config.toml
num_hidden_layers = 13
hidden_size = 192
n_experts = 32
experts_per_token = 2
d_expert = 144
d_shared_expert = 128
hidden_act = "xielu"
moe_layers = [0, 1, 2, 3, 4, 5, 6, 7, 8, 9, 10, 11, 12]
router_score = "sigmoid"
normalize_top_k = true
routed_scale = 1.0
balance_loss = 0.000434
balance_bias = true
router_bias = true
init_std_router = 0.0107
lr_router = 0.000583
vocab_size = 8192
norm = "rmsnorm"
norm_eps = 1e-06
tie_word_embeddings = false
optimizer = "soap_variant"
learning_rate = 0.00286
beta1 = 0.95
beta2 = 0.98
batch_tokens = [32768, 65536]
max_seq_len = 1024
train_tokens = 284100000
max_steps = 5845
dataset = "wikipedia_en"
Below are experts of layer 9 (counted from 0) of a mixture-of-experts language model. Rows are named router (the router's row for the expert) and show model dimensions 0-191. Each number is 200 + 40 x the weight over its row's rms, rounded and kept within 0 to 999.
After each expert's rows: "gets" lists some tokens that make up at least twice as much of what it gets as of all text. This comes from a sample of Wikipedia text that the model never trained on. Tokens count by the router's weight.

# expert 10
router,259,269,183,220,219,220,212,227,196,207,122,208,242,163,189,180,265,189,202,236,207,245,162,223,114,164,239,175,193,173,170,132,186,198,152,221,175,266,245,174,250,245,203,173,178,185,171,167,174,242,254,176,197,150,191,195,155,147,213,203,221,145,107,236,186,219,202,181,243,160,205,178,182,162,193,236,262,204,169,88,205,207,165,184,156,262,146,175,214,234,186,242,269,170,225,231,166,302,192,211,210,204,227,250,208,140,170,259,166,163,154,231,214,201,207,217,203,264,233,209,198,163,177,145,151,300,225,225,163,241,169,265,184,253,314,234,186,208,277,191,170,256,203,140,248,182,269,190,213,169,191,240,254,195,265,179,177,180,229,143,136,218,179,211,180,176,240,205,177,207,193,219,166,221,141,224,158,156,150,224,210,223,229,185,284,86,175,278,188,255,196,199
gets: " (", "1", " =", "(", "born", "\\"

# expert 14
router,250,175,169,170,244,191,166,187,255,204,133,133,224,182,197,160,263,220,111,181,218,210,231,146,177,101,272,128,225,255,180,166,336,203,154,173,208,230,236,194,242,191,230,224,352,184,217,141,170,236,176,170,164,267,230,198,203,228,210,172,275,189,152,220,215,198,175,197,202,123,176,224,173,216,190,155,164,180,176,222,227,163,181,198,193,210,173,197,219,180,268,276,217,174,243,222,212,272,158,198,256,189,229,248,161,207,189,302,176,174,154,171,245,221,183,232,132,210,227,205,270,217,213,174,233,221,224,202,209,247,217,215,205,247,212,185,153,185,305,188,168,252,231,126,212,201,222,238,177,182,161,253,203,237,190,197,182,234,197,144,220,208,201,197,228,233,200,225,160,201,72,223,187,238,200,167,183,187,139,184,198,223,173,171,237,190,169,249,244,211,117,171
gets: " was", " is", "ed", " were", " as", " be"

# expert 3
router,258,215,220,188,207,173,155,184,248,184,129,250,285,194,173,254,256,216,196,196,250,178,215,156,165,229,250,199,186,248,151,171,255,286,158,195,151,226,177,139,210,229,139,152,199,161,186,206,113,211,211,176,159,194,174,192,233,140,199,194,184,179,205,222,272,242,151,217,209,146,195,133,212,203,182,170,213,216,183,216,235,210,157,285,240,224,268,226,173,206,198,185,178,177,221,182,178,277,154,146,156,213,275,258,158,146,164,211,201,166,217,219,214,272,214,233,247,277,203,232,163,226,186,210,205,217,249,158,195,248,181,235,197,196,204,236,154,146,263,226,229,235,311,193,251,276,252,174,167,209,219,210,246,230,231,209,159,170,186,186,140,262,171,306,215,210,204,265,164,178,75,205,161,167,177,146,139,217,246,186,144,166,146,198,260,176,191,168,154,247,174,209
gets: "s", "ation", "al", "ing", "ity", "es"

# expert 21
router,281,232,141,285,223,277,200,138,261,159,129,152,268,150,152,226,214,168,193,199,174,185,252,203,132,223,235,190,189,202,171,256,211,142,176,192,163,226,301,150,228,285,175,198,162,225,188,214,151,182,246,184,174,161,196,189,187,199,215,199,244,228,179,205,279,202,190,184,222,212,162,216,172,182,201,161,163,288,182,186,162,198,215,296,183,243,231,205,189,216,184,222,235,201,241,169,176,190,178,210,191,123,260,198,159,161,207,213,198,184,172,185,222,192,226,221,164,198,178,195,94,214,303,187,179,204,245,183,228,213,177,216,159,187,237,220,153,208,192,213,220,237,277,224,229,255,207,225,201,185,232,232,151,203,238,163,154,131,132,166,227,193,187,232,200,183,217,228,209,162,151,211,106,169,118,108,208,218,191,164,66,187,172,188,242,174,248,231,94,220,146,176
gets: "ing", "ed", " with", " of", " for", " had"

# expert 28
router,227,254,227,194,241,206,188,230,255,139,181,204,172,203,149,227,252,166,156,201,237,177,145,214,150,106,204,168,222,258,154,130,241,97,160,176,247,240,248,164,205,226,214,233,242,160,196,234,124,217,185,161,236,167,158,175,247,163,197,222,225,258,167,203,226,198,203,257,283,209,171,162,185,166,179,227,210,228,143,210,188,198,108,220,212,233,242,207,238,188,222,237,196,190,203,154,131,173,175,187,270,190,145,205,149,185,170,227,200,169,189,205,205,241,214,273,171,249,184,220,258,216,230,142,174,237,230,177,119,215,164,193,118,161,240,197,195,175,190,189,185,233,195,155,278,220,257,240,256,68,221,252,178,265,186,138,168,145,140,157,137,240,172,231,163,146,153,187,186,184,218,256,232,201,208,134,195,214,215,197,205,188,203,196,180,128,237,292,105,218,205,204
gets: " in", " of", " by", " on", " at", " for"

# expert 13
router,201,175,143,228,205,192,254,198,275,146,194,253,235,182,144,200,210,212,116,281,188,176,209,155,192,132,182,165,185,159,168,147,228,177,155,208,160,293,251,181,269,202,182,198,222,160,223,210,119,161,251,153,226,237,171,236,195,173,201,162,213,178,152,188,169,254,123,187,234,208,155,141,193,151,192,187,195,169,167,199,154,162,210,258,185,213,180,193,273,173,228,252,273,139,169,195,201,240,182,212,179,192,238,256,213,143,207,269,158,157,154,200,225,223,161,223,108,278,273,225,206,234,217,175,166,173,190,191,194,233,257,219,187,189,239,221,164,203,205,180,171,295,202,177,255,272,231,158,215,137,230,214,259,235,271,195,151,191,224,191,194,129,187,229,157,267,135,221,182,243,162,248,167,184,242,101,184,212,206,152,154,118,174,194,223,237,228,203,120,217,203,135
gets: ":", "-", "–", " |", " –", ";"

# expert 5
router,148,261,200,234,226,203,204,262,247,122,141,242,263,209,178,203,273,163,141,205,145,222,96,204,152,220,256,234,213,186,202,236,221,181,179,212,140,191,222,185,224,278,170,221,242,198,167,188,139,201,181,188,129,174,169,289,232,247,239,118,238,133,181,227,264,212,143,219,184,267,160,152,210,197,213,246,200,247,169,182,183,219,243,230,168,233,201,141,191,175,226,219,218,208,176,215,161,235,202,153,234,233,194,179,159,122,177,260,222,191,159,165,204,252,149,270,207,232,243,225,158,212,218,209,178,235,215,281,182,237,50,189,222,247,199,151,92,228,234,226,251,237,246,212,263,222,239,249,174,163,218,178,154,214,193,191,176,190,149,180,165,183,199,224,210,204,234,225,165,219,169,238,197,209,241,155,171,196,173,232,207,178,137,151,268,237,204,153,223,256,115,182
gets: "s", "th", "t", "d", "y", "n"

# expert 11
router,259,175,207,271,174,189,251,223,193,201,170,178,214,237,159,255,224,192,157,259,176,206,236,166,65,158,211,267,195,237,191,156,254,168,210,167,224,205,233,189,242,227,181,157,221,203,202,200,200,221,258,188,161,188,182,248,206,177,216,211,198,124,170,202,241,209,158,220,218,193,226,214,172,166,182,193,249,195,130,167,166,175,197,187,179,233,265,164,224,160,245,262,219,220,203,160,192,180,199,188,247,170,262,230,233,178,179,196,149,203,186,255,168,225,191,258,222,233,200,206,102,252,172,245,160,165,242,134,102,275,149,281,188,252,189,272,135,241,236,228,178,223,201,127,169,197,256,204,145,160,180,272,184,276,229,122,196,156,200,112,177,170,172,289,130,196,193,303,241,207,187,233,176,194,220,175,168,158,223,208,170,132,170,162,244,144,164,163,146,196,194,145
gets: ",", " that", " he", " which", " it", " He"

# expert 20
router,185,248,198,184,244,248,187,147,239,115,140,272,205,171,121,177,233,199,147,245,170,152,246,144,174,227,200,196,213,269,183,144,203,140,164,224,191,185,173,200,328,224,239,245,220,165,264,173,178,207,267,184,206,188,190,174,167,208,205,167,200,176,120,212,247,140,209,188,285,211,175,181,202,194,173,193,231,229,131,210,222,170,253,221,225,248,250,219,186,173,214,211,246,169,209,169,139,319,214,108,170,225,210,194,188,161,211,199,192,197,202,192,131,252,265,231,200,278,245,236,205,219,228,209,228,223,192,175,196,228,166,191,243,178,293,238,148,187,253,192,195,204,276,132,209,237,226,187,182,198,184,352,213,210,228,110,162,159,139,185,242,196,181,190,186,261,196,218,218,229,177,254,208,170,210,184,192,209,174,207,176,176,131,170,249,187,184,181,208,200,120,144
gets: "1", "9", "2", "4", "3", "."

# expert 18
router,224,251,177,160,218,192,195,215,226,261,172,242,245,157,174,253,217,186,227,152,214,218,213,138,137,150,184,177,215,185,127,151,213,236,215,206,162,222,245,187,244,256,166,187,259,196,200,236,158,292,216,133,201,100,192,251,218,190,207,205,215,176,164,213,181,265,187,150,258,157,149,115,198,168,220,152,284,228,214,186,200,265,126,199,174,226,209,152,255,201,225,240,207,83,226,218,200,222,193,205,228,258,219,197,159,110,148,193,210,211,176,192,235,221,161,193,183,276,232,223,112,201,242,179,180,180,327,281,229,261,144,247,197,167,220,148,206,169,232,187,203,252,213,185,180,228,223,226,195,202,174,237,227,212,162,110,160,173,179,202,161,223,156,236,150,158,220,205,148,169,149,225,190,180,112,169,133,199,206,158,154,248,148,219,125,223,174,217,173,209,183,193
gets: " a", " an", " American", " film", "ist", "ian"

# expert 29
router,272,207,199,229,283,211,214,162,208,209,175,199,224,154,162,215,192,147,107,228,261,194,160,158,129,143,228,163,197,251,174,145,202,229,155,216,245,173,274,242,257,244,221,213,242,221,190,276,169,190,206,169,170,130,153,222,200,130,179,188,217,194,109,229,182,209,208,254,185,159,213,188,208,146,180,209,212,196,163,155,159,205,148,208,117,209,246,202,194,205,176,246,193,208,218,135,166,278,154,147,206,218,179,253,147,169,128,255,157,193,141,164,154,240,154,233,204,218,171,223,182,258,276,197,189,188,294,258,93,209,170,192,166,227,199,183,121,242,187,190,199,265,180,141,234,203,224,167,183,167,202,211,148,275,235,162,169,207,128,185,232,248,198,226,155,223,182,288,204,252,155,269,168,198,195,154,164,229,103,178,223,183,204,237,203,219,247,203,175,243,175,210
gets: ",", ")", "),", "4", "6", "5"

# expert 9
router,252,248,148,260,208,257,225,232,193,166,171,268,197,183,182,193,211,183,194,229,217,180,146,210,163,149,235,191,153,212,186,161,259,144,127,231,204,220,262,173,242,271,141,194,194,238,172,171,218,161,154,184,165,186,217,199,156,148,285,190,244,190,193,236,231,208,183,207,224,221,137,189,220,117,157,178,145,285,111,131,237,186,147,237,208,233,216,211,281,168,246,207,222,187,253,178,203,265,207,98,266,150,215,212,179,152,210,228,188,151,225,234,158,238,167,216,241,249,234,173,212,212,250,195,55,214,187,234,251,247,237,222,237,208,183,179,171,197,214,243,244,203,194,124,206,207,242,172,133,126,214,269,206,247,189,133,177,182,199,146,139,188,231,208,136,243,210,250,194,198,124,257,200,169,163,195,217,156,248,154,186,159,169,201,140,189,252,198,183,244,186,214
gets: " the", "'", " The", " his", "The", " their"

# expert 8
router,247,202,215,246,168,147,188,188,245,142,187,110,186,159,187,222,240,204,176,250,146,179,136,196,176,174,178,176,217,241,193,164,189,167,198,209,191,195,205,159,266,241,128,202,182,172,156,180,172,227,274,196,174,217,168,190,234,245,298,165,238,191,82,285,196,243,160,206,308,165,190,82,180,111,225,199,150,203,181,179,225,217,168,209,164,212,191,206,289,142,154,241,206,216,266,222,144,201,182,220,172,203,253,213,139,191,155,223,198,125,149,185,115,193,208,196,236,273,254,207,188,197,207,164,170,174,268,176,217,198,110,239,191,177,165,170,211,168,226,198,170,189,218,175,189,181,288,239,197,191,182,207,188,224,263,221,213,218,142,137,249,276,168,262,219,233,190,178,233,232,191,233,123,212,232,152,195,196,189,160,124,267,178,232,192,189,227,217,186,260,195,223
gets: "\n", "-", "===", "=", "|", "=="

# expert 31
router,221,207,174,156,214,199,142,220,222,141,176,242,244,168,186,240,224,230,194,224,198,159,218,142,159,224,199,240,206,281,173,193,225,160,115,175,173,228,226,162,246,224,151,226,171,113,221,174,154,330,217,189,219,132,188,205,124,144,225,202,216,232,176,190,290,256,226,148,225,195,111,155,108,206,153,180,229,272,197,152,132,239,191,226,187,231,250,217,241,188,161,215,246,136,266,148,174,281,147,179,190,186,250,235,123,173,138,195,236,206,130,208,266,237,201,261,192,235,261,274,159,176,211,160,187,195,164,201,180,222,175,219,230,206,220,177,180,228,199,220,243,197,226,159,228,220,239,190,214,213,226,238,204,276,240,187,215,176,151,188,176,255,202,216,160,218,238,233,156,181,190,285,164,257,244,126,202,149,212,169,179,205,184,105,261,188,219,182,179,217,163,168
gets: " of", " a", " with", " an", " has", " two"

# expert 27
router,232,243,222,230,192,273,165,221,206,138,169,220,231,173,159,188,274,219,137,240,201,272,198,246,135,163,201,237,161,202,199,168,214,161,129,226,238,230,219,184,262,194,185,230,273,190,216,225,176,236,238,163,218,215,149,178,132,263,198,231,204,164,164,322,210,151,188,165,249,223,185,184,211,151,167,165,128,213,187,180,210,187,171,197,164,231,221,176,192,159,160,255,220,191,193,158,123,202,140,205,195,192,243,284,182,146,160,224,159,193,184,282,89,223,162,264,120,232,241,200,220,246,152,234,138,164,208,221,218,284,214,146,181,202,235,237,216,233,235,191,236,211,198,225,226,188,195,206,211,152,209,188,265,214,232,168,120,116,133,152,212,220,169,244,111,225,203,207,218,144,174,277,133,187,149,176,139,151,187,193,167,177,199,219,245,249,209,216,203,245,176,130
gets: " to", " can", " not", " would", " To", " do"

# expert 7
router,207,194,168,239,194,247,160,182,217,204,163,254,227,188,139,276,240,196,187,224,217,189,194,132,188,190,222,198,154,181,139,137,221,266,181,156,207,179,168,179,224,216,234,188,222,195,177,196,157,237,175,172,148,114,190,206,151,221,190,171,282,184,172,273,198,152,202,186,244,189,158,178,208,148,206,149,146,185,112,146,210,179,165,199,161,263,246,207,280,181,172,229,271,171,176,230,215,161,159,206,218,178,244,206,206,194,165,301,182,198,121,229,218,249,181,240,230,190,159,228,213,248,228,221,177,254,218,246,168,231,184,202,231,214,303,226,139,180,228,223,246,187,207,175,171,170,218,200,201,130,219,231,188,291,287,190,176,192,171,159,182,205,192,298,201,179,195,227,224,254,201,318,188,190,196,86,185,248,194,149,131,145,141,191,210,125,239,148,108,239,186,220
gets: " |", "|", ";", " November", " May", " October"

# expert 15
router,227,226,200,251,154,215,241,219,190,180,251,196,242,178,110,178,301,90,156,244,228,181,185,180,216,225,240,224,181,249,177,144,213,217,198,229,233,262,167,155,229,211,205,195,275,174,177,206,165,248,175,192,192,207,152,154,200,176,253,211,228,157,162,253,290,211,163,149,238,229,186,189,128,186,168,164,244,220,188,150,205,171,156,168,143,230,167,143,216,132,171,237,231,174,220,183,136,218,199,175,294,227,216,200,180,189,178,212,107,175,176,158,221,201,170,232,212,272,200,262,162,306,289,127,127,210,250,226,149,217,153,180,206,238,239,169,167,252,216,247,198,187,185,195,191,223,216,231,189,159,201,290,197,163,223,157,136,175,119,136,110,238,162,213,126,221,258,205,196,201,203,191,153,216,180,173,175,235,171,179,155,163,137,195,191,196,223,251,214,187,152,196
gets: " A", " S", " B", " F", " C", " P"

# expert 6
router,299,241,201,216,275,300,168,165,246,234,151,213,203,170,180,268,235,210,216,292,245,183,185,168,200,159,273,148,207,209,193,199,233,210,172,171,158,227,254,241,206,203,166,201,205,185,222,171,177,172,278,201,198,195,162,173,149,150,222,189,220,194,165,246,210,213,203,246,197,152,162,73,201,118,163,150,213,205,159,217,250,197,229,254,167,222,205,235,281,203,225,220,176,205,254,200,171,202,138,120,224,193,265,295,231,197,176,233,188,164,124,207,120,215,205,215,198,170,196,205,127,179,250,173,173,181,232,188,159,232,175,202,200,214,222,242,144,252,190,215,200,249,183,155,252,229,255,209,199,141,167,233,236,223,193,129,208,192,133,137,217,214,154,238,153,227,204,234,217,164,168,231,189,238,149,204,202,188,165,200,166,166,99,197,185,185,203,171,211,316,91,182
gets: "s", "ton", "er", "son", "\"", "e"

# expert 17
router,184,183,149,205,136,144,261,254,251,185,187,138,217,92,127,162,254,185,139,150,200,151,210,154,155,141,199,203,170,215,214,217,234,209,202,234,196,247,198,222,229,209,173,188,197,187,173,225,178,217,174,235,257,200,220,195,253,200,182,177,214,226,141,222,236,194,171,222,253,231,150,174,93,166,133,177,170,283,168,143,196,189,159,248,167,191,249,207,146,183,256,234,211,226,234,135,143,239,163,152,207,226,199,229,181,160,160,180,177,232,160,256,195,287,187,182,151,213,264,173,222,197,196,127,160,236,232,183,190,215,181,245,187,178,293,198,226,162,240,287,200,231,237,193,217,254,224,276,234,204,201,233,307,224,186,162,112,150,211,113,184,171,157,267,216,203,198,194,181,179,147,244,154,241,190,169,118,256,220,172,202,162,204,199,174,130,273,178,174,236,183,177
gets: "s", " re", " de", " con", " ex", " dis"

# expert 26
router,182,192,196,238,244,176,258,239,199,182,143,209,241,203,196,263,232,168,140,203,283,290,192,225,179,190,244,169,108,194,157,197,279,175,178,225,179,234,228,177,244,269,194,185,203,176,197,183,173,240,243,189,176,185,190,230,197,200,162,198,267,155,148,213,236,206,208,195,191,172,202,161,178,153,157,163,279,194,173,122,207,252,176,256,238,248,240,126,199,200,171,199,230,180,189,192,209,206,201,208,217,179,226,198,211,167,171,243,204,147,99,285,176,240,138,288,182,216,180,190,189,221,248,137,192,197,225,192,154,214,190,255,168,190,173,158,153,200,239,163,123,189,248,164,162,265,215,283,233,198,149,272,246,236,264,193,192,188,188,227,144,246,138,187,221,283,296,277,168,189,171,268,178,174,193,175,156,188,242,138,131,192,149,180,213,131,265,184,197,213,186,113
gets: " and", " or", ";", ",", " &", "/"

# expert 0
router,265,306,189,145,240,207,169,175,272,193,167,222,224,168,187,236,271,206,139,217,230,191,152,192,173,182,211,273,170,188,122,228,199,151,194,201,173,248,197,226,218,207,153,183,207,195,180,234,140,262,233,158,204,226,169,178,130,203,230,146,197,237,117,175,203,189,224,212,246,172,167,175,194,152,218,195,139,234,148,224,144,187,145,175,200,200,199,127,218,208,227,216,211,115,228,229,77,216,171,164,181,228,253,224,202,177,162,289,124,142,195,207,210,220,244,251,257,260,166,183,204,235,185,172,207,203,284,201,176,194,203,288,231,168,215,198,148,140,206,240,198,283,181,139,210,221,231,246,176,194,209,236,168,176,311,138,204,225,192,157,183,165,188,230,157,148,188,275,185,230,160,288,164,175,197,161,217,198,205,189,219,184,158,173,249,165,220,262,181,209,96,201
gets: "1", "2", "6", "0", "3", "9"

# expert 19
router,231,230,167,187,217,280,176,231,225,189,176,145,203,176,172,144,253,205,190,252,254,226,222,175,178,197,214,272,172,222,172,173,251,224,177,187,187,177,207,181,372,209,223,234,214,172,204,175,164,246,254,238,200,177,182,146,160,186,227,170,218,175,111,204,206,163,165,229,200,183,168,152,186,174,126,123,200,186,177,184,242,270,189,194,106,159,222,164,191,178,197,213,142,134,246,182,159,194,170,227,275,170,277,173,210,169,146,215,174,191,164,208,208,258,213,277,236,235,175,198,181,161,210,222,190,249,208,213,241,259,196,194,208,186,233,234,158,202,235,223,141,297,249,208,203,260,234,260,208,158,198,190,235,311,297,126,155,206,159,143,230,173,166,222,208,215,274,210,185,216,179,249,171,210,190,188,158,124,252,168,163,153,198,155,215,176,218,193,153,257,136,236
gets: " |", "\n", ";", " —", "---|---|---|---|", "%"

# expert 24
router,186,227,196,244,193,212,219,145,221,201,206,215,244,137,170,233,227,171,163,193,228,179,134,164,130,112,224,186,230,293,145,162,251,154,180,187,242,205,204,193,224,242,204,165,212,205,235,250,181,300,145,144,195,176,228,182,208,156,166,97,211,161,141,195,234,282,116,154,207,203,174,167,248,210,194,208,184,215,122,164,188,121,142,248,168,221,226,192,178,165,249,215,308,185,181,243,136,237,152,173,233,187,252,282,142,188,189,175,213,153,185,194,181,214,192,289,189,157,176,197,152,318,198,191,103,242,203,214,184,217,172,224,181,201,242,186,162,219,226,207,224,336,189,209,224,217,171,170,210,173,185,244,201,207,219,172,197,173,198,188,224,226,213,224,216,221,227,244,199,201,113,248,162,230,230,206,129,193,215,134,127,224,212,226,164,175,207,210,156,214,142,220
gets: "2", "0", "1", "9", "3", "8"

# expert 22
router,218,208,210,155,229,180,199,196,232,182,243,221,219,168,139,197,225,202,185,265,203,192,163,189,175,147,209,257,175,168,145,102,253,231,200,177,186,224,177,176,290,240,217,154,245,185,181,182,140,193,200,205,190,231,154,217,248,258,202,151,195,225,164,178,240,219,193,188,217,135,197,104,219,222,215,133,204,186,182,124,122,233,217,180,116,296,220,157,245,215,192,261,230,201,161,161,100,281,170,135,206,177,202,199,198,219,189,169,217,148,170,245,176,218,189,257,146,250,257,239,215,215,240,159,157,167,213,198,141,261,215,232,204,207,216,219,180,217,260,202,190,215,264,119,219,233,230,183,257,196,189,215,221,199,285,235,181,205,133,182,213,201,204,306,182,203,251,229,220,188,77,222,150,174,193,170,183,162,117,153,214,163,184,179,212,130,176,138,225,201,105,211
gets: "0", "s", ")", "%", "5", "\""

# expert 4
router,276,175,171,211,237,197,171,237,203,138,234,208,240,192,130,221,219,141,160,265,276,198,218,195,185,179,246,200,140,194,135,115,255,194,136,165,155,265,180,152,242,246,131,156,206,163,225,216,153,201,274,200,135,194,194,164,199,157,218,238,198,190,126,233,278,214,204,199,256,144,193,151,166,168,227,185,192,193,102,180,221,184,158,198,223,232,214,181,205,222,154,201,260,177,223,199,200,213,155,215,190,160,241,259,142,152,186,234,144,188,156,241,205,241,206,224,208,215,229,227,145,218,261,207,186,195,174,194,208,218,179,213,165,202,256,217,161,254,202,237,274,333,192,153,237,226,217,160,202,120,208,174,164,176,242,131,115,187,163,206,137,246,162,294,149,172,228,209,205,234,137,248,181,190,210,150,168,258,254,169,206,161,177,126,182,215,231,159,194,227,131,179
gets: " ", "–", "−"

# expert 25
router,228,172,179,255,189,197,187,220,251,157,131,211,206,192,176,204,235,148,189,185,247,165,247,205,182,216,246,272,157,269,149,183,221,174,178,278,203,217,193,213,322,218,161,220,234,191,200,225,171,176,245,152,224,188,114,248,193,169,205,171,215,205,131,164,265,192,171,237,158,166,188,128,224,216,145,236,219,187,177,160,220,188,125,182,221,236,196,152,244,225,235,236,295,239,227,210,162,221,195,96,214,159,245,189,149,142,185,221,176,136,147,216,190,214,188,224,255,221,154,197,170,265,190,207,200,222,197,186,196,240,236,180,176,233,237,140,226,158,202,273,178,272,323,146,220,250,239,239,245,201,167,249,237,266,191,192,157,184,156,164,172,232,203,235,206,277,208,211,137,211,203,213,189,181,88,228,156,128,214,184,118,142,183,153,175,198,200,181,131,243,206,173
gets: "\n", ".", "==", "===", " ==", ")."